From a checkpoint of a small mixture-of-experts model trained on Wikipedia: a variant of SOAP for the experts.
Below are experts of layer 5 (counted from 0) of a mixture-of-experts language model. Rows are named router (the router's row for the expert), down (a neuron's output weights, with its number) and show model dimensions 128-255. Each number is 500 + 25 x the weight over its row's rms, rounded and kept within 0 to 999. Numbers have three digits each.
Before each expert's rows: a language model's description of what the expert responds to. This comes from a sample of Wikipedia text that the model never trained on.

# expert 6
It responds to: Capital-letter word starts
router:475515507500462494483506497524493496488514433496514484468496521543558512492545551511503492531534480534526502524494482520532464501516554508489471470514484529470522496526536510507496505491469508531497503515504500500494466468457496511505539531507504462497468493453475517534498481499523514521491501495514463455512470502511548536538506477548502480491504467462491467465470467476465526535496
down0:567485488489507450501519458510535541508457496448504476485513512487499514487483519472462507508467482492464487517489503500550461491496505511484519495520480494520504488513506472490526550493485540495484543529507530481467486471528542503469526535470492462432545486537538490477481496490486475515518488500516478504493479496549525497523497501493469498488494485494564549514537492483529559472515
down1:507427502484473488496483447503454488512459548476482518497518532518526498484507510516554544481512496509489511506480504471504476520476508487469542525519498529565468507476538496469482489508535471521490505496500486545521535537467485540437503450481457487479534493506497444458508509537488487475527495474484537493509511496537495517474480518482480513472546460472486483498521497489500518468492
down2:475481499544500506493537552486494483442527451509565467514473501488486485487494531501483554484505470500486525505491525487481429490492484486479526506518549529489522464505447514502537490495478499484549536502531458505489487501511526496527481524541502516487482524483527462481484492525521470488476468476517492513507495546502514532496476487452491528497534526515470476443512525496485469472540
down3:496483526519500497528521471515479512512477496494496513521532505490500450482559519506503507482528545492463511473448536462547488528429468484476492494518483521565481472490501517493474487476496496524420485568479493490502504517483529473476472520452515512512499488493484556528539486500493468519455501482528551547513505544489514441500532500503542549494499489538519505457465499489472504498485
down4:482485514475456550543491554507506502502484503514536510524474519504582491482495471534493528478476508509468466550501498489510499529463486491463471499528510490462488520476523503473513514490493488469494495546500534484522498502446490508478523522492496510493500465500499507550518496512516515484504463508470521498495492482523504480500508491530526492484516484487518536503462530485460533501531
down5:482487485502483481518507500507504516511512503529516414523544491499486527503497529481496478488469514512490506489490489465474533518471497484487464469469476494518507568487515518439512484475502499486509539526496458456503515512522507478561501490535518529467454442493496483474499518537506546506448513517490463512530459511503501515494494449502534504530474474506492546493501527530557501461543
down6:462446492469529523464475454479417508545480500486489564516491524514488510485533469487514529511501536474495520483483554486516512516523499487502475533437490486526513487529506457509521509487515494477477496509505464472537503529517516520480520520516488459508479456540530517511538481487511509509492467500513487532526531464507475497492490479494487506503517517484517503494493495536485448514493
down7:512542484477514509443502513517506452549452475496480511536517509501505513483515506519494522528452531515497500501504498513523468503483499478491495479469537501500488546480474515476467508482488521499518491466541512510484467495500517496513506482491547500498488475480475533452482497508478506519522480492502491511514478517511487511513520469525457453514515486512510513520483515502505500507523
down8:506508509425538479507500522498485505507517538491493487517494514478478505496493449520515530534500483519472532494507518536509510534534522485480499480514448471456472515525496469538502496544474531503475490558504475536516472535511477463511459548473561500493478554493540471502515490486500511526467484535491466530514481484467494494507482480469530432480444488513540500480483482489507506466542
down9:564459488511533469503506487482484482511540487490549532500529446470510470479498492504503474541493478510510494449458560521487498491470499452503539501481532545508487522514501509511487536537508514515485468511461491516452469493486517529529510492491478486509491502536495494528514492529508515500475536515513505487496512482497473478502499475460499520443479508479474486479537510452528508505472
down10:571509527519509516521493488521517510491539471457529546516457469468505517486469447481492522492462475504479508495467485500491513451490522538515479508457497475472494464530508502561465539483520494512513467477486491482489514492494483517535467515526495515470505500460490514483533524492528466520511510511521496521471516517479494525524470485483518556476480479490489505534485485446469538504448
down11:483500501518493488541513511498479531495496465511531493512481512493509476521514535512472466546529505479534501461557490461483528464525498508479451501525505477484473488523448547479530492493468495515458459491507472471501506477514472494527532508532474512447448518489513493497468527478531484495503526496532490502443496504474488530471525513531477516487567494481499505454484464555561539499512
down12:488496467516497518515510540522455545487522472464488498471523494483504483514489475489474506483520501543512474487469521502473519476519546458525513521486518524463511482516525487488505500490557469524533509490515521502519494490470429506512508497517545504552499488465443548487463493503481532504508503501510519472497519487473503479512463543518501434493413510512474499507492491505495502551506
down13:514486486518548517515469531485509542531500494474486517542480501543410508454511550500486513529452506506509514504456494503497488506511494497462481493495455509517508461509523504458504502469463482479544501524491523512509521535498498428526498458511530485557499493508497496510520531505512539491508490513486484462505512506513541504481535476537464496465516541461457493479475500549463504568484
down14:526481490483493452479555505472521499496531514463538508501519476494494472529478544497485472507516538472485450515488515517459490505521503483489513510529525519496463467521497488480487524493489484537483486464486489421466499496470472509515508483528524487477501497525533487493498533550507480484495485525470487536490522475501515541494486481477471499526494500581524538499512523516498511510490
down15:517480528512472461508491519520504548508555502471500509410468486496466519478475510499473495510518471496478491516476504511488480483501491507534509477549553500488516492500537530507499464518481532485482488496514493485532484502542502548508492486490519478487521501539487539505491475490518504530547542496490494509498519531474507497492530464435500510490518497540465508538475484469503496482499
down16:509535512485506523467502486497490486477570526488492520475492501522549510504532503518489480520482481507512507511463517494547559477479537494525486485508486473516435505514499475456531528481514488494530531473511471466521506514513523528481507498512501530507530481542471490539463517491511544514447527501516513482506511501513476479531524531514499512489521492470542450478479516491437534538510
down17:487498496507487480463491455463501487518515484497501466536467490508466516468503487485497491503519516522463519487485494480491494503522553542514476534494536496442511502505527511525518484488529524494476507513493516472518497486494526522494535483470475494483488516483506521491519511513445490498527477489539502469542488519453444489503475511479535516472562521467555513509522484481472443476452
down18:479487473487518514505501485444503513504464544520509485511548477497529545474470469480517499532495517514494474513522496492482480491485523493496532556523550464499484506486515508533459542472524485435497487493537469511524426514505508493472498538478535541468502514475484506471479445481506463487459502507462472493521468486468534536501548507549507519489477515508474455480511488444488475490499
down19:512481478477515517501505485506517454500484470507499535488474538521491492485561486497493453521521494494468514523527522496499464519481488485493532519502480512484494527442486525461500443518519516509507537466497535502512532518493473497529511524529445483527488529546510479532492494493488530509510523505514522520494503486447489501490525486519507485514482489484536529513493498482505504500443
down20:521486519482488503515515460515480490498488505513535539553512492509492465523477454494467515489536550558462521496487493511503438492512480506511490505490484526521528476532496486499533454497495514520509477506511497536524523498526530512471493530480487506516536500536504468481491509520469526520499520531475530450496505496505499521517505485518536476515470482499553464534516481507487492457504
down21:495505484501446461512499506490500495533504529459513494463495556506507458480544520524490498511479460516505498476502461509504516517515482500480489542494546497471521457520493509425518532512538504504543498485470531504492430486509521503485542499496539525494472514486466481523506508512492509525521516483556483493499488515479476470521463501522490495506508496481512479489500455439474502543506
down22:460484537482463526490502490488525435490500511569483488506533502515466515522488450457519525490502475517423546493493507525514488486481525511536499493520549533513481510536515535558469519495530489529517501514532458528486503510493484476512483494522506495496483476547470521534462532508475513525481473493488499463483507477517500470461526495459556496495520459520505495466512461481516543520530
down23:428509511508545518462523499503509478496560488511506489497500460533517498517555444521496499465489480470528505482455520496508529502537433535498500520503461491523493489513489494538520467505522468477524483486496535537519512467500519489514468502462493510478528512535523514542514514507538503490500480505526515480509497516503401505482526470530514493510464488473480529478496512501504502488505
down24:511506506513508462541477491500459497466500500520528476480464441512505487493501498488508484523493472494484479458461531474525476498522469491475507462510523484479537531490459498520472493492480551484505484497478503515494518517475486494517448525504477535452493507485518491508507480506549467479468587508485534546473529479521496531507538452481486490493462501532537478561494494547515467486496
down25:525505510503459485515484555513507482487496485505488492447527479539501493527512466481513502474547506443517513512467514518413485506469480511516528527494489514512492514491515524511485523493497483492486490536559443528525544526496490519526490501503476453477545524480455494508500501495514505481567512470519456517444484503493479464528452521498501547479461526535465512493567517481545487509483
down26:495459539507461500451477484483476490533447492488457498543483539521506515551497457489487533504480485527504527480487513446468517466491477513499536511525483516475505487499468489531490495509501509510467502475516510536486510466511506489530526483460525505486478473514539545483482495469495485489454533483541507497507499519509489507522487458512511465495521520500505506533520459486513514487514
down27:550522469482494506491500507505494484530515442510530516494446507502523521456499496471500470494496560477497513503526489474507496514514511535483501480465519492488520486481478525538532535518479491459487493488527518506532487545508517526507517468479500494521543506493523522505495522492474505507515546512534505534529478492495463562492478468456528483511561473511460512478473497503499554512481
down28:520484487486496470485512508500466520519520504481544519495476515455468502498493566502436483523492505461507471524481513491486496497496454531501443500525545532511534478476487490486490511504511493514500508527480549508506500472477501473499445479538516490484482512461479487464556486449516482506523518509507516465506527525489480489498509482500509510531448519518468475517486537479504550458518
down29:499554528459500512518511527492494507538472472492504529496482522508507522485458532519474483471530481502494503505500527458526538514499489500526481510491507506507484490467463508500507493487484529478473528488497492471524495486532482481492572500543506520512504479484488551470526536474544507532480535489499480486530523515439509476515447523540503473527491510533499529519528543504496502511505
down30:499512492527469470476512523488541466521465485481513503496502539483515502473481485500487481519483524427466461495514485515533543455542457528527508532507487518518501500483523503496496509483527513533509523491513486516475489465512493507497480479528504526533498550478496481490495475472519483462516476497522479502511531527528499495532502508506486470501473513507509491484440468548468477486524
down31:491499525496514474510459495438500475507531474491485529503539520516480483492483498503510533477540546515460526478516463477454520487451478514497509549524517476495498529518513513517501491479536481432526498530493520470517500536520533528494508520489504486487492481467479518536479527488474491488531454490475449442470512496501518490476459501472521572522458501469471490546484481509486501496543
down32:489491465538490522525460564537461515515534480453497502504506454501486489515498465495502507507465511523467542484510498526498509526500520480490519505490476489501531462495519471514498516458523432536514512490517501485483449485533471504496503497495503503510466482494506475478517514485467507514445505478514492502528518499526482439484491541509544509470578491503505530499494460499460511475514
down33:539517509492522516495455549488490469497497460507509510524512513455485491498472498490513455495454540508540483531533542459509488493512492519538518544527499485465521481483515491493500489473518493500463525518515495486511520482522512477490493490434494519506488515486481530442486473495541494471498443539475503504528506539490479528485486536490467528498519478492563523521497526486535524476479
down34:499516539539508485516468473518526476551544514484477492471500491504494482515466476471525452540492499478534500467498433492503549494507528480501538486480465513527501478487486483509482456447548508486493533502545478499518559543516505486517486472535517511529550479505498435500532469502473531504542438500471528538477495509484492504451479476527474501525510486505508499509506489461493504520515

# expert 10
It responds to: C tokens, list breaks
router:485524488464501505529497523499471479521498525481543465471491500523518503540488550476499515487475526442485458491502542499505533468520498481483468500515501503493503509476512522469521513536505452501493518487502534553475493482538504543454490494516486505491492498505515550524527485540524481471514493463519547503433514472489493474461480492452505503482482504485485514502470526499489538534458
down0:524467464514530466489502504555467480475474507516520499471503532455497515506508503551479479475462505510534464455555508474499534508511513496501504512492535529520467496516535482531495509497469502490506501534553477484524500496516506489486488527492525504453465487484495475496490495516553497503532511492479542507501530525499474507487486502505523522488459484490444522536494510538474459540533
down1:492447490553495528482525517500534523473495519505517515525479502501525499520516514460463467496508530477504483506478490501478472480505494508497482456500520479506513505525475520500530467523505511507546527546504527485435466524505457483483515479520461508490519465489491515498493506462502509520504479495493540476512482479455531490495496512492442505517510492541505523520474498464495502516492
down2:486512473474520558512473523458481489531468521550484474518480525460519517535498480505499512509499468541497509496465484501487495533490464515514482487528509516538513493510476485507506524485505495491502466536506487537520553521524508503518529505486500459511499480520500520469516493510471527530514486488483479521503507575526473520445456510517471490495463448512530485526529502534500472483487
down3:502482469494565522503528489469533505493476503525494512479499505451489481495549523499480481513492509489509541499497504457522532524503548472510512517481475481479515483508539490466469468501515456462478475476464524500489508508536494521532536521506478492529486504489502477445499444487502501488511472511515541554508510483509503487479503532430498503542537504528500467478507507505462484518488
down4:490548508454464516487484518505515507541478494509504517484476515539517492512473457475486492507517505469515492518499392495517513486520484475529498478490467554481505541540466479507469518495516494521515520533508479471507506482470504509512512469516494500490485507500473521526468486506478476516503522453499463503462508511514491510486479484570528474528521484487521515495475489515528464494520
down5:512507548481508520530479545490511471500478484475510494515493479459480527478483516497527502502557485480470510485546487548483497461513475501530518536520445512503488484494483511491506484467523535508464497504510504495520495482527565509472508508503487483523493500514486478516523477486488513501485523505517519429460512501496515504512492533479518436482551519491493525509494479535521511478431
down6:479479487486498515524445509525501472498534523542528461513510556522506475509523512493537464525472488516473489480504496444515504471546459546514486477492515488498520508469528503547479507508510437498517476498490484532510552489529503509538477488509519554494511518496484520514497502526474489544496519512483532527460521488501517526460469481511442499453487534510494531518549504473511515448505
down7:456496528501520426514496506542474494483501491508523525474472485511472482496476445511508492505496477499500499522516491531510528524519517535557516492513486507432489486520491512508506538514510478502544504456541544487457526515472473482507475477483465512496486539505566474485502490482507514555486553493484505513474499508480453482492537539536539526516497470494525525484515507485562497521512
down8:532518537460505529514509502512517465471495546462477499511502523484489525475491485479503504543527495500512464497500545474529473474466522474508522531514548505497442473469491552543500422500508491480508529473508470494473481503504496518500541453514503524495557507490478458510482501496527524530506465509473480469510501477486513538459503513509496552527478495495451509484478530463518508511484
down9:485527534502509491469518474495493472467519488529495503443503528503509523511530478514473428510543457552456506500528528480522512513513469499507516539515472526549494514461504510504500479511491512498495508488520512528501504498506499456532472569497517460535478472503495524509493485462455528519530512475500461525490474499488510510493522524515506522519484486514485497528502500489482484513507
down10:497494535454524522500543569476524459539446517484537532518458523505494481484526537532543467545541528489508496527488505486512526528465487477467511512462461495537512494495485528475516527528511500542500518462460518464500498517448522505514518499512524488498498532496520462535530500501480504513498482499504485476511511518460508530549501525515461522506469531461488516455507497512470504462551
down11:491504506480515507469540535492447543481467530511494484451504502506503522484534514556478527497488483532517481509485492470455546495495523494455513471445524497522502528492478512487474480557473502503526476448511519477481498517567519493519527509497507485466501464487503489512482511486496501495487488548537475476478471503530545491526514526516479466520554516517503464526499491521499508505523
down12:462528518501488560478460512481517454512506515479526550525464487483533505482493456524502471495530497462504521489497508503532529498468532470498492454520506491489498498480513469477538504495518527476492503513438544538515498460496480506449531474504477458484494480512495485491501480482513460513481498494501536508512519510514484528547514483476472494510505525486489546500478504487446555554495
down13:462489511474484471507456476529526491561535497507554477545513502502491480478480522518522531509504539518497479481475500550530497494522498495498490516486495526478473518508501473490523529494527527497498525495512528439438510506505541472488516464507519472466483469505530510515493491495519507501485472440495495513505531508520493465503469514483551501461509521475517534478483485544488467486478
down14:496490504509491519506510530485442508458490502475478470485488529538513472475545477466495509481516466529532482474553488537472525529473533517525506494512536439501496473480482510506454548536504518445510504508500488503479516495517487447544530442463526469499512499488510535492502518511528461494496493498494526501509479501529478494501433514487492504506509510537498497503482486443514513528520
down15:487513492514442509510478494523475512454494495503505527507477481543505457475513505477503518489487487472468500506483483491493479498445447516559471515522494540521478508463500512464529498510503470522496514509511492493551543502507475462506481509477477505467496492552557492491468525516431449542484473527491492537473466497522494509505549498513515532476503472527492511476516498433465476498458
down16:496511533505481521504552511511496457505441464489502452489520501512532524441510440466502502495498472495551522474523470482531509489486523505471478496513505480501472490475536456490511506477464507526514471502508452518508534522490494545489500440513511450523522508521472484554509488475470498545506494518519493479530450542529507503483533522514545474520488517507511524479498495505511519542500
down17:490572489483494503482517483484491480497559477515460489536493450497501473478478470528589517529515460490490492479470506487529465526481521551488484526499526478501519480488512492542465503517467526476514498538491513524494519505484505474477523520490501476505486514444505535496480502536478555502493502527456459514554474490502480473466482491515479514501533496521521480481493485533491496498507
down18:492517544520497498477459545453471463520517504501484510480491480443504506492497488474453514486496503515539494507507495496493503528498468508423494500539509529483534513539538397519479470503520502542502526524502512484487479518502490541498513475513502536446502499546476497478448479512461527453490485488505500517510481550498528514501517491512473466489527515490473479506492497514495534510493
down19:486509454494488500519473542493483473498491505453519546541526542523523522476502494534479462540517482476493499499486523432484474488498475512531467471518507458528493540529487468495481478521478511491505539551475499495551493481483487517508486518478471469512515511548489480469524558528468479503497513572515473502472500538465515488515516502476515486521492487477510502454488479528503508508514
down20:505470513510518479477546526462481451447489447470487525481507526500473494478483489516498448426527491492518506494506505482482505503507499481519518520502471493502505473504510542515504499466464557500464457531476458544484549541484513474491486501502463526513486540506494493520491521513544489478489509530530485489485473479517512519572489512518467472486513522474541451471521523520478492470513
down21:475524532549477512486506494496512532485515522511526470534448494525516466449500497473503459516519482532485512466473535475476489477432501494504479477510510503536534512456532466503536468464488521530464460480511526510498477515513494553538501492493462489512491525515459496507492507502538519521482476519523491521542456525499491497532494517458485495560485512507520441466472493511533542479504
down22:490566471476483510487466522536504488485500583449485525449486509507515546486478463506447547513505483509509492512476508480510528561503468505476499560499524511483500531466541461511525517486542519486466488503457527512549503478522537515489486509514492453518492503500500483504490483538489518478494519512495519512498494469541509505506503536542457486440467503521512501468496481484509506462500
down23:506520499507496496498467486501505479497508517491456480515474493467471485459484485509478472509512471525497527491506496497438498492532510519490502534499499526493515505479481512492531521504471519483469476507492517459446505550471488514487485468527537450532542527506511504502482495476488481458547513494471482520466504518448501541464580502463449526479482519514514504499488471457528538533529
down24:431484485534545443545487493496531505455504514479498480513517519509503504500525529507455487476514557495466503498542498505466520480466539437499502515508480489525509491512552512516486504470488553508528482510475520450536526507495472480476523494522499480509516506499505495517523456492536470514514501484478443449515508537515526518509547498539465506479513502490479536480551544448523534498471
down25:494481449531519495486490470491528524513481483510537521465513517493493501492504485465493495524526447537531445485491533481499504518521523484470522500476502520483536510498507518492465492538471472530467515509488464551488480487452532497502480490520492495512529529495478507513489463479507527500483501527494513499508472533458500542533524468480487424513485524494511504476493479485517542510487
down26:530489485437476486524515473510514504542524473517538506530541524504501487491476477495504499482493449498483488510524518488515532493479489496511518524510500474520487478525480477480486505529500545484492458453528511481515476468516483473480497490503546499465471534462533527483475513489512498493524512515494492547507456530493521458471510517462544530500518539554511497454491515498471524493526
down27:492531460523502523508449439496482534501479498508518525495502534517499501525518522468456525525521504500524512471520495483492500477485486477479488461496480465461465478468508486500489523545494504497502439485471448486530498517531501471529535455519526483480485483498450489498525484496505509474530525527521509476518562504508477526510496539499500538468550476485503523494502498521555480510507
down28:468517480497504553535515480470486498509498530478516472512480525471482475452505497467479516508493481459486542459496513526475510512487523520513488492466526551491477475452486501493531472537503510560556496533498528483492523480500474532521537514536532502461514523504498472529537524472501543507510490499488495481486522528465488505474494508505462459519461510500477549496456462522471536484459
down29:518485516453508498475528503503477485502453461495501494515491499526472506475473516491515491482507478481476517465486466535505480491503520496511530509532513439504507486494556519499438507498521511479471495482531499492478522508493491506529489527532514468505543538509486490522518476499484530506535522570508524492482454488473474497503509545533558496526540498470484497491462501493533548486515
down30:475528501470474503462494501482486501469485502487479496537544504520496511512473507529518486498474484491512517497471506517502541517494519461483520542474501560469493483500498480525534500516523528503483496495504478497468501507503455564526494456460482501539496514493474521536521538497532523513549531497520510529513474506558467531479513486501473467461494531482477480507485471510488465518512
down31:475453527471536497494512536509481495495542513500493464486537497534495546479493520495510463529542507532534538495488499493425498480525441539509502473476513531470501461460511488533476521485460536526479485525498504498507503527492443508488482500463484483505494468511533489520526471482493503467521462480501515484526508499505495441481541500431495496520493480500503516479523487518543528495516
down32:528515505469519437509434494463508532514483489536478513512540474474559494492497486569512461496494505502474481524492463546496525522492474507521470519467483523513473498496499479501489498512522496518532476504522463526520509509540521505484474500547521468529517502493482503498476512504493527457512486525508488480531541490535478512513497457457482493521506449526554513463469503515499501497557
down33:516523483492513516523493493471510522502545488466520520469484524460498541491471496507493499500523489459498517505480522523497477497434512470479487502490516492489513528451462496453557512527504528479543519495483488479477516505538492527507520477527517529535549521523484544509553473510483480539543468486501498491470507502557482515496455505526445529527486542499503484525443503509484503491525
down34:470501517517464532483478505485471501463481489498507523516511530469493507524486507491486491462489497562524502489476518499544478492536502505503515502472526456458533512462530516497527509522518531495478506477520487494492466505459490479491482481476528554519509445502479485529480523523475502523490498487474473504472530510490474457535523526500517518483509496486535475512509517497503465511519

# expert 48
It responds to: Foreign script characters
router:478493504491501483471473444473512465515481494482475508492493500482510527503498491527490458476544472490503499472499494532511526519490505496524488486484435472487521481486496485502508509481532481484503456494500479518528520558441506537548509516525526483479518490529543490483499512528526520542535502461514504448507500507495507497458498527470558450493491493510490535491518492525494496530478
down0:485492539535460535474501474492512491494493506512462492510495496500521429490483472504484514515543495461523490481538476497503482532456513454519471481542499454513460519469479527512507548500471498500522551491489491485493535466483504526510481499510484556495515482495517486507528497493520508532503468469438518512502517539506521509486503461519467530510483460512490518437517493503493519529500
down1:483510516503471512534499460506486491512500510502538518453480477483494457534480501510500476506501502496506497491522466523536529483467476526475484487486464485446539469500512465561502530499468437493475543530489500521536504476477449518494511550513487504499518502514515453534531516549499492476472570499497542497489481505524509491440509501455467490520547519508469533505509523536548526497488
down2:488509495531557523484521488502517501557440532524501484493508506504481517494503529542445483522477488515511497528557484489523480491505477519557509561483551480529508526521475491478507545526518508544493509502512474477489510482463510512514507492509523523448478486488479505489473489522531466500501486535484543499503505460581494497525541487510486512495467536519506496502500530525446497489473
down3:499522528493509487499503512486449466502491567485459469527468488489480542474509506546486542538531512497461509515514507509491500500470515481480455520503534493465494497469508502457497490502457526534468503493494492517448468532493536549508483486516490475491505537519501449481494522507482512499486488459526544508515533497532525478507495456507522490520526502486487485524536477533507453508464
down4:471491501485508514544507524477504481547546518520486525485505462527522540499449503518491486488506511467492490473485482468512516461513492489551491472497496481512529552526533485484467476487472479532478452485554491471529503504489444509567511517484486501469491453505527545491496475508518499516533506505505466516519501492514460489497558509511522480492486464455521557547499499457456515508488
down5:514494500505520490478498464532466508457497563516510512454477456543476515514568460503478505481528410488516521505495521494501540488458523504476509514532499521483514494475497546500399464476501524463523500491519489474476472518499467513518497488515536501477514522521534536505502481492507526518486497495505498511470498514487516518479505493495465514485498510512452530518505549528490488482515
down6:475486529490458494504542470478522501528504474498531513502503496481499512537530493490464498518438549557505522490491477452483502481490483516493511473469553477509518538512492497472492508498464470510489522474506465510485536492481467508468504510430508486471522545485466493527489450491497509517521464543487493532460533524492543526528510530504491545481515544534468509514490497527506465501490
down7:486506486453483525471468490500448463485468510495496520483505502516508551516498499523495547485496485511484528487504509471484525517481549467552487480476503509484520474504529487538498484485498481493496504488527481520519520511510462497490498529472492493488481502518531524520501444459512550476452469462476470467492527538503489538496480536519488489501514499518488451505482567504491544494487
down8:499477536497513485481503453484468526505491529492507544467520486450507468546476505516513498505467492516510528493514486526504503488504428480510507570487466535545488504536501507500535511490495477534480482476536489478561435502472520476506475526527497485514456477504442523500508490497542488520503504534541477497461459485476543477514518527489534482543501573539456504488483528489495529467531
down9:513464516541497521509504537505499516478513475445485487477560464526503541514501444496535521533485535457497528512502528525507501461577539554531493504483460466487505512548488484509495545501503491533509482482534485483489481515469480505479478504483505492472525475539522489534514498489485500511522534477476454509537488479481516475536528545509547494503522460493502507464522483493473496501524
down10:500507534495509515497515488539461488495482434498528468491459472455510541476501482507496501471502505506540465529522509500501521457522527468524528530539521481468501504485514491468493536498478536469497514526509482461460539563524486526477479521482472535520465504487545495467489479505493451483506493478474504508483520521536497531512472534518485514505500555478530534519442544541547489500506
down11:472527487509513500489506499499482504465516502519502490486472479484456447474505488530498534479519482492480541467497519522494515552532525537520515529537515467521486466490450528490529485542515491539515514504510458502521518495479511501507475513467536480504514492485510485509506496482514510495441478498514474511497457487487526507501460521579464466518449497507540538500499511480494520482503
down12:469484501474475434482509470454506493501451511433501517453525496546474474497495497526500534492492551536516494465547521517554480513509514504468511534533453515472499521498515544499507545500490511505494488477511482491553503474506504502498501515479497498523492493504463534512496466522511451460503529468524562513521469487494509481515534461470511468500522528515489463542488500462504522479516
down13:480496473512487510479522497504503567520496542540505523482477546478483456498514528522505505523472459464509481511524508446527537536476495493527466469483486481487504553516511517512484488502489557513523500471482486479508512486486493513504458516462508482533478510520497524488480471453484520476475541493472475526519503502438471541471494472525496514513461506451509489534490512479486530478469
down14:537489562517538467463494451491462527544495526493518513538507545519508479496498478468512453511517492489498525519509528510497543508480483515494517497511486461497527492471510453483456483523508532489469525480516533489505481554480512498488515498491591491512513461468484499446493486502474476472534454517501501498491502545482542481500497513527517480490524505510481532563543506486510531492508
down15:499503539491523517508508522517544503492531504489505503524507438459509444495480523502479554504536550451470533483492503450519442497507512521482495448504519521497473497525567515502527487512496460523531527524490526533502501497475456550490475501483476469541489494500480529501518488484473489449497490475472492521492505507501506518536532515490459472503534488485452495501494508454479487527477
down16:507517505522488470510476488486507512498502443543556517478508544494535523495516492514522523495488502551486477499522448488507538525497481507495502528508484544491501472501483509470480505489438525540495505458563536458531496478527505507514494519483490549483519538470466476503484510486476518523484476544543484519526504502437486496490499482474481488545531484494487528538505510503503516551486
down17:497543493474465536487502501509508572470523472500478503489474474450486442464516502502475488523510482524503472491494530493496522527514483504506503471538501485475506439543502508470521539498472491495489493527516518568462468474506438493522552488541517470523495507457508472502478506517469512504498476506515501547513489472486485477537512503463473495479541507497516502455523504488498479495505
down18:561497500481451504495502517511502459494467529502484541459480501545521537500487543487538486492509497477484499524533509483509480554491556499512488534544507526522520481484493490494493497504537510490479527462489529503503469458510492474538529517528453518508511473471527495493482462486440503508487505527492527521532536536492539468497492462480478526481533455487486520491516477511495544507495
down19:523484506487505556471548503517462493463521502490497465548509500482500499517478467517517511515496504534529501491489506478483498496482519519497449468485494450527487510483490465459571539509494481509524507480452523511490492510530460525491493525498508495537497488507488446494537523555536452501467498515556471511579495514524541472531482482510506528464495449521472491493498488524475534510530
down20:495512524499503517508529461503465545511527558536498515544471494464530467508518531521511508490519512523507464536559451528441470472484502526535488537485500502500510461524466467561510481530527496522486508478489512490553505488521494527507526512498487463492488489510521478557504559522521496514505493519476465502509549506479498516488531496479484524496514491536508496469519511510502484479513
down21:485442454516498500484513470498523551532492509518493494514515481475510492531495525487517495463505511466516495469512480489458487526512529483527482483495498495461485458535494499490498553497509505415501502481499474503481471502512505440492488501493503531485478503473529478480461526483514502493523489514544496512512485508509482487482507501527517510513481481536452501493498547489534460466480
down22:486519489488515505457500482537493502496528488492512523522506488522510531491448467500484490515479500491499560488509475514506486459467492513571519482467489481487510510531500499484553526473469478472463467494461539501432547461512519512503506522500511509504519479515536537518504531489461457513510500503483498498476468479489474517488468441483493496511556495501507555512478506511493460515491
down23:529456493473502495507480489502525542513500472520482502470525516490520509513532520486454490507533458489470484497477500472515468492488550479509524477511471478501482455475468494495531520515520516493490508546487487513543495517547479489536533520444479504493505453493527483493518504487502491491571479489474479500516536513467540496516488489500497481471503521516506505481549477490476494457508
down24:503507476505501527516528507473533481484504497525496489507521465516490492502475497480532500504486548520464488503559483534491493498482494504493515519471488488476529491529507508560430500508490513454514501451535506463480485501496484496494507570488506477540518518536492505490512480496499480509501483480526498538469516550479535497509541488504443487497479503493491479480568518465538509550502
down25:473467487535483507462514508493501485514537475516489537528496505541538480532475531521475487482531524497491507493507499504493546513503504520509476488505492527528500554515515513504522511524471535479475498470516492513478467514449498475458537483507498496493529474484480508522472483513495500536449482483563484512467537483489490486537460462508457469480426526552516520490509507498458484491544
down26:472479506483467498485466492487468536491504472509466533466515556514520451534503562482531525478511462506522526499536507548473508510518456490526424475485507512545492484513496487531484499458483519511459511511501448488521505507468489519513500484502456502513493511451463492508483508510555472499495514501489512497483517493476524477466541499460534484503549467533502524510487543526501481509526
down27:467568528508514486500524442521503471532501488487494507494485535457503536538512498512507449538456502470485523536510501508511492478482499458501499517520523498493470483502517515477483525457497467515460465508515492502495466487436544476487510506470481509528550506469494500564493506543526519517507479446471483487482487492519533500566468516522519482522492491502478466490531523512455521528498
down28:503527510511514509484541475490511521474456498477475491483520474468517500511530519491493521568441527522504523491482449467526491474495511537545526492510503497539511439512484510498525497544532467452538515482476507489508486524504488514509508538520511477494527493528504511500546516493477494520512486492526504494488486534467494515495459496495491525451504467522499506509517480516527541468472
down29:515479487541498512457560504514557506473512463496474452454509504499508497513481500491474496504517525471499504520518522503479498539483502504539510426515475507545497510534495478454508539487512502468503480486499489504465537480474473524543490451492455492519472457481526473487475476497543499478490523549477491499508508492540484502521498527516562497511493476523492465509521510504526482469490
down30:516449484457515484469488493499548502525492527526505495504474472490451468511522476484517496495498479506417500530540477521481483491488509496523463491463541514463505490486484493488544458506491459514504476466538491480480492474455496504518502464501510560495474502505508484485476487511520456471499482490526506507504513471551509493531500469470544511529497483534475499478500524523508481466480
down31:518518557516484513484515489469460489528501459475484486532482446553539480516486493475515504480508475492484456526512522516492528534493484511470530478503517548481510471491495493505519495506493493519486508462500507496486561469497482466550545519474528508506469485533487503469514480516433524513506457496525500527505460486508494499460514519519514544511473515520461480511492506501512519488551
down32:523457482515458486501507506495474485499505515484525548524468474482488475422501498547496495532490514475528501447501499477539477531546495536511495519527529484517560527503427504498513490478519542500521493473504505516486512474495458484501518488475468560544500493530503473533496466511498441512505508492531523509524515514482506435547523497554529506464493507510523560546470550499511471473488
down33:489502495476482486510495477470538505486476495517478479502528500456508538468483569525482522496526445533522508514476515543503463526522504488499498517461503448500520480493486506492508512478485495510508534485478525528512486478507498468488494509498523496474518486517495506467514479486494508538500496505500487521498404508522477542507500506504515502498557479486483497505511487481477506507503
down34:501471453479479532494487504498509509471484504521514514493508524487499527439509478517507496493524482488494469518484457472500477490471442524519490517434545491498478511532537497470507528498505479516525481582532478510507474487528512501476517462542495492476530466513476504532468530512502501504481495527519485493512517497487498525525513523533479472493530460499443505504492503481468456523468